Below are experts of layer 4 (counted from 0) of a mixture-of-experts language model. Rows are named router (the router's row for the expert), gate (a neuron's input weights, with its number), up (a neuron's input weights, with its number) and show model dimensions 128-191. Each number is 128 + 24 x the weight over its row's rms, rounded and kept within 0 to 255. Numbers have three digits each.
After each expert's rows: a language model's description of what the expert responds to. This comes from a sample of Wikipedia text that the model never trained on.

# expert 18
router:149099063141128126170152155109144135119089097129103143100124165159125101131165103124134115162099167163129099103115119123119163170106105183177162118129140144126106148093142121103148117093125156
gate0:114115130128172168127141160166130141141122097102116106094078129121158094176130146127094136149126148120098171110112094144146121115130116180181130106127153136172134154102133098120159090096135131
up0:124110132142138114148145084156126101119144122148097118129138098122127144096100131146172152159132122133143086086136119168144147119141115139152114139097146136149134147131132090129139158091168144
gate1:132113106140122148130147126134177129178130114149090148132096165090142114111131126083138139100090134124141136147160111092133132144162160143128128106142152152137147097153104132137117104151165112
up1:110096124164131132142150143121105126149115124112102113088115142116140113162088087158088151165110141090135116119186124135151123123175157118110125123112109171176141110143141124131131148092162121
gate2:162148146120084145142164107153191083150117115127104121166107141121126104115136155110137116109130141127159109155156143129109146117150093104134065154152160147162142168160106093161082069165161126
up2:132122108088103141076145110133159142146132126182125150135125108111115146090113150109127147082154150086166108145137158114123162133141166152150122090110111134132162114117120103122096136124134117
gate3:129153083086120084067155157120127117134146116155155131111139125132135100138096117089082140110136090114104122127108091117133186119124111151134153137177106132127182126116147138135133157172147152
up3:144134139163142093085118108125095084139108108121096137140122080115128146128125106089120099150136138099079131148117107103090151115133128143153143125099096148104194121093152131133138119153099084
gate4:120156125174123127133139118120156131082105157105161123097093140143118096068158079118165132133164110124132161144152120116092097160112120158160171137108126124117140130143117120088093204168127142
up4:146131104114114096121097116145153161129109135101127113087083094157138123083135144149128177109110129127139162146119096098110130182127070127156170146089167109174111102137133100097105155116137109
gate5:087086125124142110089134117104090138135145112169105152161118115134108129125129164130098137093112148124168111130148100152125173145125122157141131113132144094116130162147132083118127144087124124
up5:110143115101124140136122067123114113128130146109161153115117148107165140123123109121159123103124112114126105094172144087108102080095125091133126151140092125143100114171143090187118134136148120
gate6:116122129146109136154119133133114125119155143134068117117096143166118128130120109133151157108117150117137146157152132142125126166151159140116143103121138121163150141133119153135078138146110156
up6:152133098103166115153109118099125105112133090145131137155108154112147125121151136112121139113130113133135120153114138084119141113097139140144125180136136175103153107137159117155120113140174129
gate7:107142148087118134100087111145105074112106104113119105121167133135110094160164132144126127143109122104122145115160085142159116138132133126118126097160096156131170126124129145115148155153122132
up7:117059173125118162120158114085141125173109114113132126108131136075134146106158141151093123117120109111141179126135163129104144110142161108080109134146150142119109088127147125094110099143139098
gate8:162162149152099130145153128150112106120131133128121135171136157103074124137144099151146134114129143091129168094118096117092138148158136118122099157168141129129137110125162109096128141130081126
up8:088156082150141167130160152145103137132129094144128130110145135110148160108104126143135129110127094152106156100114070084118142132095127120129109132121116156104121143158156109119092155110109173
gate9:151143121136113109129107157112142128160126105131120127130112099120118082112157134080102107164127157126099128109092119123141136147144131121169134171179091165100132108187154145122131150132124143
up9:150110128109147130141157159166137130176168135109108164181127102105143094109105140146126131134157159124117137126127155144105114108125154090171177153130126164120128103115124141096100123121132100
gate10:152120087115129096144158117095122127127144109152110088153123138135095137128083159124097163072131127121165127107158138147142133147118135120126106172141110116133145137105151123136108144111129059
up10:101127138133141127132104146106134125116131118115106148138129134117174144146153209142142120137162086149134140169126116133161125134146131089108141154105088137070112097116120102121161156125094146
gate11:142129101128093107153097089102127105121138132118125107140153134122102118139110154123131084106135133141139117088118106129138134166117083134164104150141145086152175129086149135095113138115078099
up11:129113095135139122120096128135151128110147107158114195154106135115161114101099149114123141128139116143170080130108140122119120152154146106117144152166093131132091129148151156152107171132155100
gate12:107103110116114142131114148157108137135124093156155067116077102143132074138145124133135120114115117156144149115104110089111134134154116159114141179123154069145156113158148159143085127136089133
up12:119084153136152142108109169157132158137116063171141105118087102115141103123098132095159111169121134146113137126096123111082115133110170133098125094095123129130142094109161124151131117156151137
gate13:098097160127135164119121118089158126101184116145132106152138156125148153127140147104142127161136122131096169130161091114139077141152193153148111130153126138135113135165145074127136105138143111
up13:103129112105092141128084144110124136127193116149143141099169157129095123126126121144098116153148106115141128130146137124106113143148154131129128136141122116140126150094131150087114158167088121
gate14:154179101153119110141123135139102107123146088117139121135114147115109130122145086132079115135092187142131077145113137166157180149160108126147108071150129124131131158115138114139134140119124114
up14:152115115136159128150121135103171189088147152125105091114126113142186116131148145096125108126139114091153116112098127140106069148152099105136132155127080167142137147148161113167149103127138106
gate15:162124113116116085151144118098106136132156122149153115173141124197107116109149145096142103159118113107129083145126118148136186148132096161105136094106148136169136162093105130151147122143124147
up15:119102081087136155074119133097083134156183086138096090130163083133175152163146129165105090146117129120139132088151167136134150141151142178115123142133130130147149156105166112110145144142117114
It responds to: Prepositions after verbs. Prepositions and function words following a verb or noun, such as of, for, at, from, with, into, and was, before the/a/his.

# expert 15
router:119175116152144104141111107124117160120153137154118153166114153125147168097106121156174149114124098121142093140148142099108109112121121118157144136107116149168187146094098127147147147156108177
gate0:192149109119100151179157102107156082126139142149131104109145134164132125109101116133180157104142142140112133155186136103148149153111142140114142077135121122132148151126108156172131097120144126
up0:128148177134153106144115162121140130116149155119154137116130149099107103056085150094157159157101125142108140129132137107137122141153147082144126121115083131143110096123199120109119153115072152
gate1:110133134128149176114161149124096115126107096135054159200122134072116130139120149148088107181136147175136097151121132179171121091125141164132133148117109168141139120145119125116124106135114176
up1:132145102135099080145120134118125115133164149138102103148067135119148159153080146149114126167132112125167121116092149104122104113100127097125143129123109096152168109120105132088125151159117121
gate2:157136126134121144119146124156121081100168106097110168146122121099144129101177100179135117117098130128109125123148131106129160102109158149134119127085116138128146166156132079115094118103130160
up2:081124141101105098112128081145165144137143150148115108102146113155134113153129137163097113153071169127119109132151140167136127186125130153108103132142099097173103144135116116154149138144156107
gate3:110104125118078117095127084107111125155109109120138138102097119114133095144083107113109115138139143144119144116113154113121130123101109154106146119076107100095124172126134148133137150143130140
up3:118128159090100149113083131111153083143125142083153161100156133126112120142143083098116113127140137104132140096091101131125185115128118137186139121141161140114132137084177126114102125135080135
gate4:151129127093094146133101124110127090082087127120115170097152136154124111131120100143093151107106144093167110165137114162162110140130118107107183142111108110110112149105109115113098124116133134
up4:129066176121109153102148089136155095143095124097122163127143147176106100095096144126137110091120150135145143127196107086104126117120124104133127089140146118060128121108150135142121133117129130
gate5:097151095138139106129143117145109132127143087129104105155122125131092092144155117139104163101118141129146174104097139112140170159132106136161078122148149132129142118120145073097135089118085091
up5:126116139135137135077126119093153148135109144139096155132123123110126137138125132101143061119142142130075119149121124115098116144106136156120170132151178106132109100161120133132129165113096113
gate6:119099095129107159135182151077124143156141143143120101126122154115171125111121105162152163132155070115120087131105172108103169144126113129146108126138134120111150167083104129163142141130141164
up6:118157119163107112120155102092152150136130120111115132130105175100149115119121125156095120119095124091119136127107162119134121171110108073132124153101157146101144177101114109140155157110103116
gate7:110147138086106156152127116111148149118084122139108155118112125161119171120161149130162174090135153122131110138126144134140093126149174148119141138135103147134128137121130131138170136146116113
up7:119132114153079153152091135109177142152094130153136135129095164138121151076168157100119124134097153141143110120135108135107118151126129130154110151118119144142148135123177109172141131166108115
gate8:128136063122120154168144143093164116126172122144162110142106136137094140127146145172152139125138119145106145136111126094159102178113199178167113142129144140146126107171115159067163102082127103
up8:129137163129133145124107154098152116154089133137151126103102102111154159129136114085127106148096165124153147159154170154192108139158144135122116104108083125152133142161155124116134153155159121
gate9:136155123126081090112115143162136098126110148108140133098132166138117113169129105136146152171161136155153151118134090107123142142130146118126123103114087108140115090127127116160132120054146106
up9:115065102114124110119153139103124154183167106161127113171128116165098151083145120117130175126121080144178155172137161094121146155121169100121116126124145118150082130138126105103173133130135119
gate10:111096106105124129084122147149149140150084087136135107159176085158132119146138143142129136132095122067118133148101139141089165109116137100100164150107148092126160098108124101085128146129110145
up10:155120095137130128124103134125084132165142119115112133085085133125141124135107125186139121077123167150159150126155123131160168131179146130100123133107157139125124139140114106121115162151137124
gate11:129118125147126125114117125148115150119151080118139128122141117141108118157102109148123123104106155168133126135133118104156110140120122097165073119155130146148204155165130090138105175130128167
up11:136104112130131095094141158111096143152083128128113128154101107156132150111089116127120111140132134153180127135151116102143128112116168101160101145117153149158148129130106168159156123125138136
gate12:125123122114152070150093124119111126081145082157155142150139078174174141132097130125135131131143146119123154123102118116070112145085162093095148104113134137113134125113114125158100143148128134
up12:142155148138153113107164133084112125128149087104109147119134120099147122133111127112125139116180139129109072135128103123151124137134144119115182111081103107137125131117122156135124108150117130
gate13:137118138125087112143136153180104135110111111113122143122091156140193104089112125137145157111115150147151097140119167195125108098183151114143139132109148119081123137147119113139111110118110153
up13:141145159143089132132073094119149123124117141087145152106138143092095130143093109120115184126146138098138111106101157157108110129180092132136147101082134111132120171133162099181116125119113124
gate14:130087143168154132124138100136147113145124120132132159118121117113116141188121119127133124137200124132104167140170117121163112127140109136172122101103140149148114100106091105085171135140108083
up14:132097149138142119114149083130128144157165135144085113121134117116119149099083101099089140113105129108129097105136103135093109152095157103088102110115106124130159117110125138128080158078132116
gate15:142141146150155177119134114157141174138111153117149172145135149112127125112111109102122138140123122139107101139138132110138136160106113078120134109105144101094141128124163122138161170125134173
up15:146155152082119149135146102103129133139106151117139114112119086129175168121138126142136120192139108158148100146150124125128120116155146188141112146150147129148119157132119146161113098078105099
It responds to: Adjective and noun endings. Word endings like -tic, -ical, -tion, -ed, and institutional or media nouns such as Award, School, University, film, novel.

# expert 8
router:114084098135103124118140152135126070121151124104139148099156180104149095132155090122121150111112102131134120079146117108128137208136127138102117119154132120132102115159137118101116079087114126
gate0:137123116164167066139093089108154142116104113154139138138077112153127119152119130124073169163100139160103150147096134145120080108147125172143122122164097121127138161136131139106133092116116146
up0:125143188118119102114090140135107117112084099114114127117083157119127111109173128150136145118124110134173141144126137123120124127116141083117127136155059093106116128103112100125136122130116111
gate1:141145117100150098153124171159148181106129071159141090114115137123130095170161128095118131127122121120095131102117118128160108162151135100136155148117147163171134121124160139101145092113174119
up1:130121087087126131139131126150155119095132173138155128112146109109157113122106131072069141102123119093137086104078115091105128128172172110178117159128159113180156116154148143096131121116085153
gate2:125136125106137163112130123148131131105118111105145130105136132160109073118122129103113149110133115128141195100168125126098129138141142137164157097132156128163114176159169137090113102140137133
up2:106116103096088106115131089097140146129146137117097107132124114135125158119108148126165128141119076132126116156055135153148098128111109131117053199113116094106100151138138158117156114102100113
gate3:172134089142097131136107147102139116097154109159142131117133130121127142086142116107124103123092080088163144106163119149134141137115085096158105138134129139113143095111148126087136135068123153
up3:133167152103154166134137106088134115128096134090094151161127117130177168145121184156097117139157108155125141139122136135092142160110123143119118140121123122122132144106141107135132103135090145
gate4:112132126147127156164094128123076121117140131115171157113134131096112138110133126135134161127148145146119112101142109117107104138116127078156115111113136126116161117083151134115158140091136134
up4:129155148147098158074095146115147094134147127158149120131153113130152136125127128115151127120131092108154131132134107135127119121136116170117111099151084166118153158138138113079107141146110191
gate5:089170083128139125134133161109143111094159152105143133089111108136132116136182113124125080149096122174119104105125073131121143132136147140135113152137156112170139123164127112131111128126123136
up5:140122145089147139093119143187115145158108123109093134106162135151157097121143120131119157130108095139137107152160152085148150132116118153133113127104117164134113089134144138120152113127130132
gate6:109104161082129141144156161111141120115124114101119148116138124128125094119141120111109134098153066112079119129155147110150166108139146138111136138106143128124097091166126124125140117089145166
up6:159136116120159111149086128100122133083143115135164114066099171137157138125166157115134149140129102108097105122098134103106145175165129107144164134105116150185126133153163097159144140112111144
gate7:168140126132090130112136133104149142171114080140103126145140152120140168130090088099142094152114167101125081158100152121131143119092093112116151143135123103087145098103112133158077119171096120
up7:158151154144168147123128131122148131123132113133120159111085103118175141150102116128098152089104142105136098107162131094139144142115164130118140180098117111162153139160145080166147107111149183
gate8:154129090160115101146159111106119079115161117156171148103130111107144118127110115132124153080128140152120121119126132110141189184163168112109122162135149119126105093126113104174069139136137104
up8:116080114146104102120161127106117124146145105116143175123170118088145122090138095130140137120133132113139144132106113101123138147161165124114130168164121111124115099136139123145084093097109082
gate9:162106144122131099138100075151128093171165142141159158124169160070092124102136141122106135134126134139126123136125099178135110176141120122155097164161150155149155093118125151114124096148119104
up9:140117153154117096117127107170150096158141105122124172151207180093132100178124092157123161108135094157133148154134128142131125136110102149143099124128161121118116092140080072104120091132098079
gate10:173102092075132127157142164115160107173116140169103145142121092177166159114096147082135138174079117095153111134098125102118125122139132073150140152112118126115160095117128122154128180108119125
up10:121145146128156142151113133106144123140121154108094141117125129146137130152128075166115117104105107154102133156143147120166151139131131116131158113118089116129155149138153095147124143126121153
gate11:140134141112099144079123141133093090154119137102094159072128135144083093113147098129131098100145107086129119133151122158124143141116156096122147101140130142134137091142118134110115158098112111
up11:129129146118174146177130181094135138111124135155146108169091108124162161119114164113123153138097144137103135166086106132128155116139094113122124156134146136124152099124126123121136136142160167
gate12:116103108125105084118115170140129119149142110175150124086138135126078125146114115123114071109088123132146126110160075111110135141127161144110093150130117112157153162154134133114110112126101183
up12:113125128120085162119083101126089114144152118110131136137134145087085121167154153118165130084126082106177097137158116117122120121141148153104120099150152101110106123147176164138081112138108136
gate13:159112152134101135136118159117118171131083118133129161134130177106120118096096116132155128168111125127116108188125161136101124118139129117079133108143137099121136103150148130138142085109126114
up13:153137126127126096128071106067166124146118174146141126133116133159147155105110130139127153127120138107146099132103137117096105128129146106140130126116129139185150149118149117157123131090092166
gate14:116085137151126143107122121130119130147082090099110132116143178113124095141162148114099099101090093135108133095163105122146136112121104148126152141115136160138129125143151134141168080117094112
up14:145095131110124148157108148123148144114128124103133105105093152124110104167101115149090154157168145115120098160143151142105100119119146117137147126131155121169125130132114096150124106127123130
gate15:159179094175149134134149101134142107139124151124143146121134141170109150124138088120142139144146166130165124134131149112178143163124105149145113103155135121114132157148136104113144117146168107
up15:087067158102132095097088093143086113125104149096142145130114138120123142119102137122155160079097108128126120090115078142102165095149165093104103117138120075127109122111139112113066126162137119
It responds to: Prepositions and range dashes. Prepositions after verbs or nouns (with, from, of, at, during) and the dash or to joining date ranges in biographies.

# expert 16
router:127159105088089145157130140076152149147102151093100137090172124152152101091176131149110124128110122139151123097128152130116124136102077104121149094145166159118112121122103153122127153103098128
gate0:123122100124149139102143143166092101118148071125141137141137174103121139157134110103123177140143124117138112129134138126149173122093147116113136101134150125110104110103092129139127115126157162
up0:150098133123139120099123139106139116175181119106120107149119135142134179166108126123128122132114146152141117143177158103183163132131077110130103139139094130156158098146147099088133138109160125
gate1:153162091144104082144132186098129090128137160095086134137081120176108110097158139161098103138124183133134099129122143139149114141075096142142147137116100145111136161124119118160088159155095128
up1:134125107153117124129080124119121109081150111146159164120118123129082114083168132104102123136153135127117107161101105131101118161119152072095172154126127079098120165100125124132112155121105117
gate2:099132161131151138135123105124129131128157157109163093122160141111110119146088139165127101117103102095133147167123118130127134134131167144102128105165149097136151098105140156119116138105094078
up2:133118116155148154113088130115109109125111135128102143130110119108161101141130104083139109145123118161097158147090108138116103138106126109130185155131137139087081156152077166095145060116148142
gate3:108126097170154109113123117101151144120140141120109126146119145147164098108149160131137087160149123096127133133135096134172045164114085154162161111092159121150147173132118113103137134112150172
up3:115067147141132118108098143132116157171133103176131102156165117118105107124131141098119098135094142124155177141103146112134118100118128123100154148179108173128108122103133113144152108145140069
gate4:135137097109109133158141129108125140098094141127083130120095145113149156120122162125111123106154148121154139095138088163148135135133151121089095130127124140134126129092158081138119114161129155
up4:162140133114085076109128117143138108107071147117140109147111088142107099102101084105135116128084159161160113107133153061132128120151148108107153156129124087165122132129117158178124137133128134
gate5:147142095085117183112115159119130094111141088139139165144129143116154142158128141103125113113115135104102122143078145127108135136112125140146141098097097149131137151115099149137181121107119127
up5:176123135136156102133143154138159124115155103179137148100078118178165068154140132101148104119108096147152166120108131114116133178105126109088112156102117146078152129135158146115124107126094118
gate6:131150137146140130115108110129122141129151123129080154156153114144168169123119157143163120146142159153116076127161177131151135095116100151157149156143143118137076164138096129133139156085100166
up6:100117146127154157115102103160157158120133123127120131156140128094113160064122156138127126132153129160116100115145128096122149090104121104141114095163130120152132118118104086164152183095132141
gate7:116117117127188132096147114133122135171155093106145119108123196058164135110096187149102125121121109126072171134143131131156138090113156095154144139118139102128134102141152156109168136114143149
up7:163141113142137147108127146155112123135077130152150124139149111095149128124131132073143152107156121142152127089112109112112156143159133118138094145161142136182099129127162102163152140151152176
gate8:113106120128107101101135105093123149144150120146116125121160082138098146103136140135138127102147130086121156127102154148109122141125135085157098150130169149123112133121126094136134149100107101
up8:148123146150152100123141130167086115157141112141139122126132130141129132153082143099101131105137109154108082123148130124148120113150122153153127110092102114077122127117101109116149162112167172
gate9:127124101118082179141166114095142172143092178175114126138154098097118102117173121127094107149130137180115160096111110140134140175109063149135142088110156144113165131111166106105105098087089113
up9:126154133117093121125125105138093127136119104124150150166125139106122119165100133149141092127162142113160152179154145143137125114094121122130165130123108103113173138116091156131103122127093144
gate10:121137133114139094152141092179123128154106145114135131085115121117076103139085104152108087151146137116096151113166130146123162112105136149100132133093102141113167080137132136129159135105124108
up10:136158172167117144111075091115036127161164156126096181177119111126109139137126096129119116086151126068104122169101164145078124126143122128125157137126139138130126141089106159128113123121088127
gate11:145121116078131147128137147143105157140088176155127134104148130108101129130101136125097118101107134134164147083122158136115118118090091145138131109155105120125137141113133138105181135112114162
up11:102144129086112098110108118126114151105095144136164107090144140110133110096129151127137136174145075097133114101138079125101138178119126089147127149147100160127139110143146107136124118113142140
gate12:191142104096133116106144149133160122137090091159131135102112147092104096120138125095096141113094125123114111123121128126113158162110155152074100156147121100105138104176176123140124112191119170
up12:106175132169099136130157148095120140115133095142125122174148165144136141133082131157134176135171153117118109164116125151068126120079125151103126129126131128100154147097076118120117159130122107
gate13:103116145090135122082138135107137136128116130144121153088114090115162126110129166144135101118117115110076119135165132075122153103137110149079144125088090144139170081176117141133153139160141113
up13:123136121125106145104123159122123152157106139097098184093117132118143131099119151159125101124096098151105115136157125087089157094088110143136122131113073107101154109173139115121150133103148130
gate14:150166175148129159096095079111110144151114124137145134140161104150153121132135144153157153141105121147129136139089153111074111116119081156115110163133131153128133171124082160148150106110145144
up14:153167151140084160110102113119121143097144158132175130112137111149160113148133139164137147144112179137111135096093142093087098115144111121122123122148148144158156190113086106136104073098110145
gate15:132113160105089113082146123155103185152132114149152134115122098099130130131100155146096079153105148110132108120129143120129149111128094116114149128089111157121137101132115127109124116126118091
up15:110097154160127146137124134095153104187146132161140096149106111101159128158124124141112137140137131125142125202134130157145095087135144101104109114154137102094174124117121137134133153150181124
It responds to: Function words after verbs. Common function words, especially prepositions like to, of, for, as, right after verbs or nouns (conversion to, consists of, uses to).

# expert 11
router:160142121161147143175139136091132174149100157118134137125111097165114130123084140119111113150103107117155105173121158144135113139121120135137106123107110131114143120171118162118140157161085127
gate0:139138093117171167139134092101129112136151106140112107110149135123080189157131113092113106104118125095149155127095132128106151162109148114136082111126139156118114136127106114108168120122131112
up0:128111167119126157166120125109155133154130127126123149146080145138107094104092169129148130163153145141125104120147127098135113109122122122139147111124101081141130150121134128117087123150138105
gate1:139122145153126153172155151159148149101123155102087135102131179145126134120139109132127184119142112127133098121160129139150108140125090142139084078086166135141118090132110129115111136140105116
up1:117138124070167137107134143113056105085130142153122129135144121156131116139147087172143109140155123089144127186141138092143101147130145122115161120140157113130133125136095113141111148108138097
gate2:101089137110118175142123086141171147159105113100110182156125133158131159126141134089130109119147157124164114156153106140130109108093144147136115118136149099133129123098105133151131100096170128
up2:166085144134106131145113098153132172166125148154173119116128129134134152120091132111077161159142126139084122142096155148127133135156133112091118094146120151065072084151107155093126113124156119
gate3:162141157120112107126098120136138157088137185130180164101147166124127145143117130106121161118146141099117084148139115096111134173119165143104106139139096155121133110160134121107165088141092091
up3:137111098133157146116129156094136177118119141159115091105110089074130116124139132158126131148170119150094102146106140148136152086141135165160168109118136128093101178114089113072093156101134152
gate4:121149107141124150126159147122175184141108107124134094104138087140118104154131167134132095159085171126107121145133117117149143147120133105147163126097144115132115120163143117121141145127092139
up4:157108110095111130106118115173114090160120139160165153165123159113162138095145101114184126106126078125147144128135153118125097107171112103105114122099147171131137131133125107161131139159124136
gate5:122137148109128088137140133122131157103161125152131116087153137160119122110140142101097149102095115133157096123101125168151148119140114135101120096118200151165153143165147156123089121117175126
up5:114137117157112164092104136148087101107109103119140169107190135128137105125133128092145119156144114111121175095146096103150122124111121130121153107113120116132130120153161150147087122124151142
gate6:067125123119100133128154153134115129146107157165104107102158133143086135125129108117191088132071176183106125144166110108142133113130116115126156087177167115138112102135102149104125156115109116
up6:143139135156154125146129119149147110129126177125142129165129177168112110154172144130154100125085145159104133146148086121121089167168133172130098116150095107133114119134131128118109145148151096
gate7:151109141100119106123125090127140105115106130100188126160132146149120095096113120114150135114143124162070133165150187146131162128150105130115095116128115112088154135077113099169131166169093126
up7:145112143144120157153142110163140138112103112137109132174119136140142076167128150110112123107166079158113129135088119131156112166138167137109124113168125139098158132133123148132152142112088168
gate8:143142146156117169154159098109119130141152104125156123135142106146127092099094112133098129112125096105123104102140110138160117145094140096139117110134121149116133170169191149115092103131139113
up8:119088138099178150094147131151090120158111148090147145112129149118109127147081140140158143169134111108085100114183117116101118118106140149150118142116108112090124094099137142152142097155102123
gate9:136123186159115076086114134162126143153155124154150091127140119098173133158144120155130140162147156128130127133147103162113129112192118096142122108134136096094105093093166132120148133151123109
up9:146157157115085102176122149119139159124120128107121167111133144128110134114135117131138105183104136134135145151104158120114125136099152115118143145109100152159091159145117131139113142121103161
gate10:121152141149109146118133129091109158074105069148162108112130098079149120118122171103104123131118144105145101131120147148134159119148084122131164171134131141135121132144116154094111148093082146
up10:149103124091111118147121132176146114124161167098086144129160160140128166145140117149121167099168109140097156127139125114109156146147174137091128113130142117145129109101103067091135099172143107
gate11:156106126113118132129143127105138169163155148099138098104105129101113136132128124123079123181124138135135146166080131145104101097151169151053127148120121130120090080122130161146118115112109095
up11:157118118077185168148156196109201111117082080082128144164133128142118143123127090128149102163147169132158118101106097090149156105137119124128124151147097098170103102140123158155083136132147119
gate12:111160157135122093136134119107129131105118111141140129114133102142120161123079152126110097146182162141119110177151165173098155081130139154146152105083083087107106154108110126143172147140140108
up12:179167153159145118178125118104159149140163133088144147189089146136176124154146122165138097185150104140126105168117144172120098109124156150114148143089123134109127103133111142150131137095072152
gate13:126131145121163120152191090131152112125159150120125136130100156152143118099133150112113143140122168132121095121114135114058160180116119153108094119116147099156113150131110096159098085185090145
up13:124133132134140103110170104090164138184139136096130125103118140121156127158127104112134121132161118140116078157134125102101130165114136170144107109093140140141101128115135151100143160129079108
gate14:146103124154126114131096139121150138118115110074135138169148091151138081175101125077100154145155130109098138160078100160169118138115182139122133135156127113146158102168125114082144085130141156
up14:151102141088117145137141107142115134136175158148123101132110118101108144098175144170121118149108142129120153095141095116121153146118075113131128188133106141112097142126140102110073128099121124
gate15:146114143110145133160118120131102103104171099191133141135157173125142113058146164195127104071126107134126159157104121142149148123130116103121135157090168156120192134157169084113140183121128140
up15:111179115122143104155145148131118104172132096121112157123159142135124134140131145171108112135105115138164085136110163128124178096093121129112140134093123168140133116149141108160150091150135146
It responds to: Noun-forming suffixes. Word-final noun suffixes such as -ization, -ence, -ing, -ship, -ology, plus nouns like company, group, building.

# expert 41
router:119119123144145163118098122146106138155082185152150107159066089169117113087095075098138114120126148140146172125163129107096131128139150106101105152144130090122128100169124114126077122092132115
gate0:132156082167107075080141110096130128089104111094156117135116133153128113121125122109148132097124152126090147131142112127144161122110134105101161096092154101124132131143158101106078150103126099
up0:151101108145102106115089153100129150115098178124157134164107099119152126116134086126121111130131182119111128145123155109133149122170133130085173145092145140072126111139150108108120134088133121
gate1:086123095132150079105110161152133129151126088157129119169088149121137093099148170152119171113145117130097133130093129155138114141095121136098110113132119105171178135121138115102112166122162131
up1:147115133085104111122145122121147113104150120155152134150185119127122116068128129138139127105074138120110128109183147123119136169156156141111126177171173163132099099160137135119136087137139135
gate2:150150105144120113142138124139121109146172143148092129121155193138172132145146140116101110098102121092122107085154127147134170107115137128120154126121101077069127127142179128138126135108113164
up2:157132084120097119168132145108128077088115184165135108136136128138104145158137146136138099103133130127179138119167064118161141124117156140131137138114157122121114082122155130143072120127127112
gate3:191155152173115135121143129124156116124116124153122131183100107153123081155115143079129157115117124132122118144132101122072129110108112120167162155126144150084165154162125147157098073121136121
up3:141155132116101117107158108148170110138155152147179117140115105128118132083113138177134119182157101123145094149115163141123119104118107131126123156168139154132078111122115076147133119117126092
gate4:154104089151158162099151165168164128171126119129098074163115100130125115130111113137103137125130111150116158119148149124131158124111114141131109112099120104153130105125134126094146076076150089
up4:109159119127137076128115140104118137119129143159130169142116127127168154134124136146147138146139108121139091155099152160125147151117116127140127143101095153139120105064109105176148158103121123
gate5:107130131127107116150122084139112144126119109126145082138157164170159125151123106131097161106102132194147076146087110127141157114165168139135133113107112109137135128136132079116149170153162109
up5:086104106123121103125114154101156141087102159167119140094155157162149122129114089167167132102143119132154139092176130144144152114118099169106144159147130118116107127132095123138111153093097154
gate6:141087115131142133098129116129135169149170119140141087131111118093120095117143100111138129095136148166151128134121097115105158125126140130095089135134135057148167166144125149146135146118136114
up6:128168151119137129151105122138097122146132176118116147119129146139148132124103107116121118183129178134145125177111146159132108161125130171082144143133143163106157086111117108130107174152124141
gate7:133093123177132095135129158088137137137142147136146111121123118142097125114148119092154130140123101096138149166086105156192103142132128162115170142114118116142207139127142120079154164101129141
up7:114127118136092137130112139097146135150117121089071140171124113090134137141119160147152104079145140094104119145124151144160113144153159113155169193132103104103139115073150153134118142110117156
gate8:155150080163130097119126148166074140124131155151108132120119146142137096139173138156112118145135073126087094109140128104154101107084129131121167136104103143128151148099067140150141145130150100
up8:118137142112136139114087098107095108130122161150149129159090141137134158132097082141126110136090161179121144159129125112126083134147128139123098130153106151079106139136155133191129143141164172
gate9:086164096118116159122096114105123121139141122123143123123123136146156145119113131136152140094081131155154118140146166094128122130138087119125118127135146116085138087107113149127103166119118161
up9:077150113143133149181136108143146131172123107117124149173100122131113142124134127114134125142125139098159134148095161086145127107142103109147139119142113102127135129115139106118119110099092170
gate10:144142127165159136169175141130116122131129121121158147131108140151115128144123135125134140150148138092138103120094111141097118135118167161138115099135141106176116134056102163154135119128092150
up10:131154080127155090121102125101121145148136159192110120144100115115122147105148119108163105139113128128125177146164159103164125142151116152117142108108130085123172121153122144097133134172109125
gate11:100088182154147152112101109166137116161131126132127158129107080147174101069107149106109134128135116133148130133129153119143134141158167114151154166148125098136136138106156111144138142129141128
up11:114128141157164123158080145125118103101132147140142160098097084175154074099107126094124096130143141145128161112113149090119123164162154100120135140153141149131160177108172137120128111128143145
gate12:101162103131108141073101135126106127131122119137103107146119090124171146109151088088133115118113139148127158111124114134106144153142151113133127141130112137144135153153150139105123121147121104
up12:157134138119152122137146154107141145146141137097147112130105163098085127116152167135080114093160099136121094161104119126136143062142108150134114090137148115113129115113090195089109106129120141
gate13:156143126153190150154135149144111150138140160111090142162172100171157180069088126107107136114099109112150119135103137123121123143114148131160108122109142066110131153168114150094112122188121129
up13:111140147116154103125095120158137109143107126117184130145149097152157121094158078122175157154159147112121131098115123120094097107161139154113117142118106101161123127145171119108075114102151162
gate14:177079141129160150151133157109104139136102158139134146112128064147140125157134161182146114131120111108097121131110144142141114143098146109140117144147122143122104115127133134109153164123092143
up14:138138168093113135099133107143142143108138105129174131119148168112135061113135070125154116130091077129132129124123133155091141138130107141119094148157149120117166125126138118141149116126152178
gate15:087129087165107130146128174135120139122095145118101082129107133115119141130076145116134091104090120123138134125141122099110077166117155100114110104147144127090147151156106154149136146129150119
up15:123143109157117159124093193143089158155077111085102117134096111131131119116087104137095069130129111142167144103124128067168118192109134116092135108128154130117175140101146124146145095132142113
It responds to: Directional and prefix pieces. Compass words and prefixes like North, South, sub, inter, part, head, plus mid-word pieces such as Lo-w-er, so-ft-ware.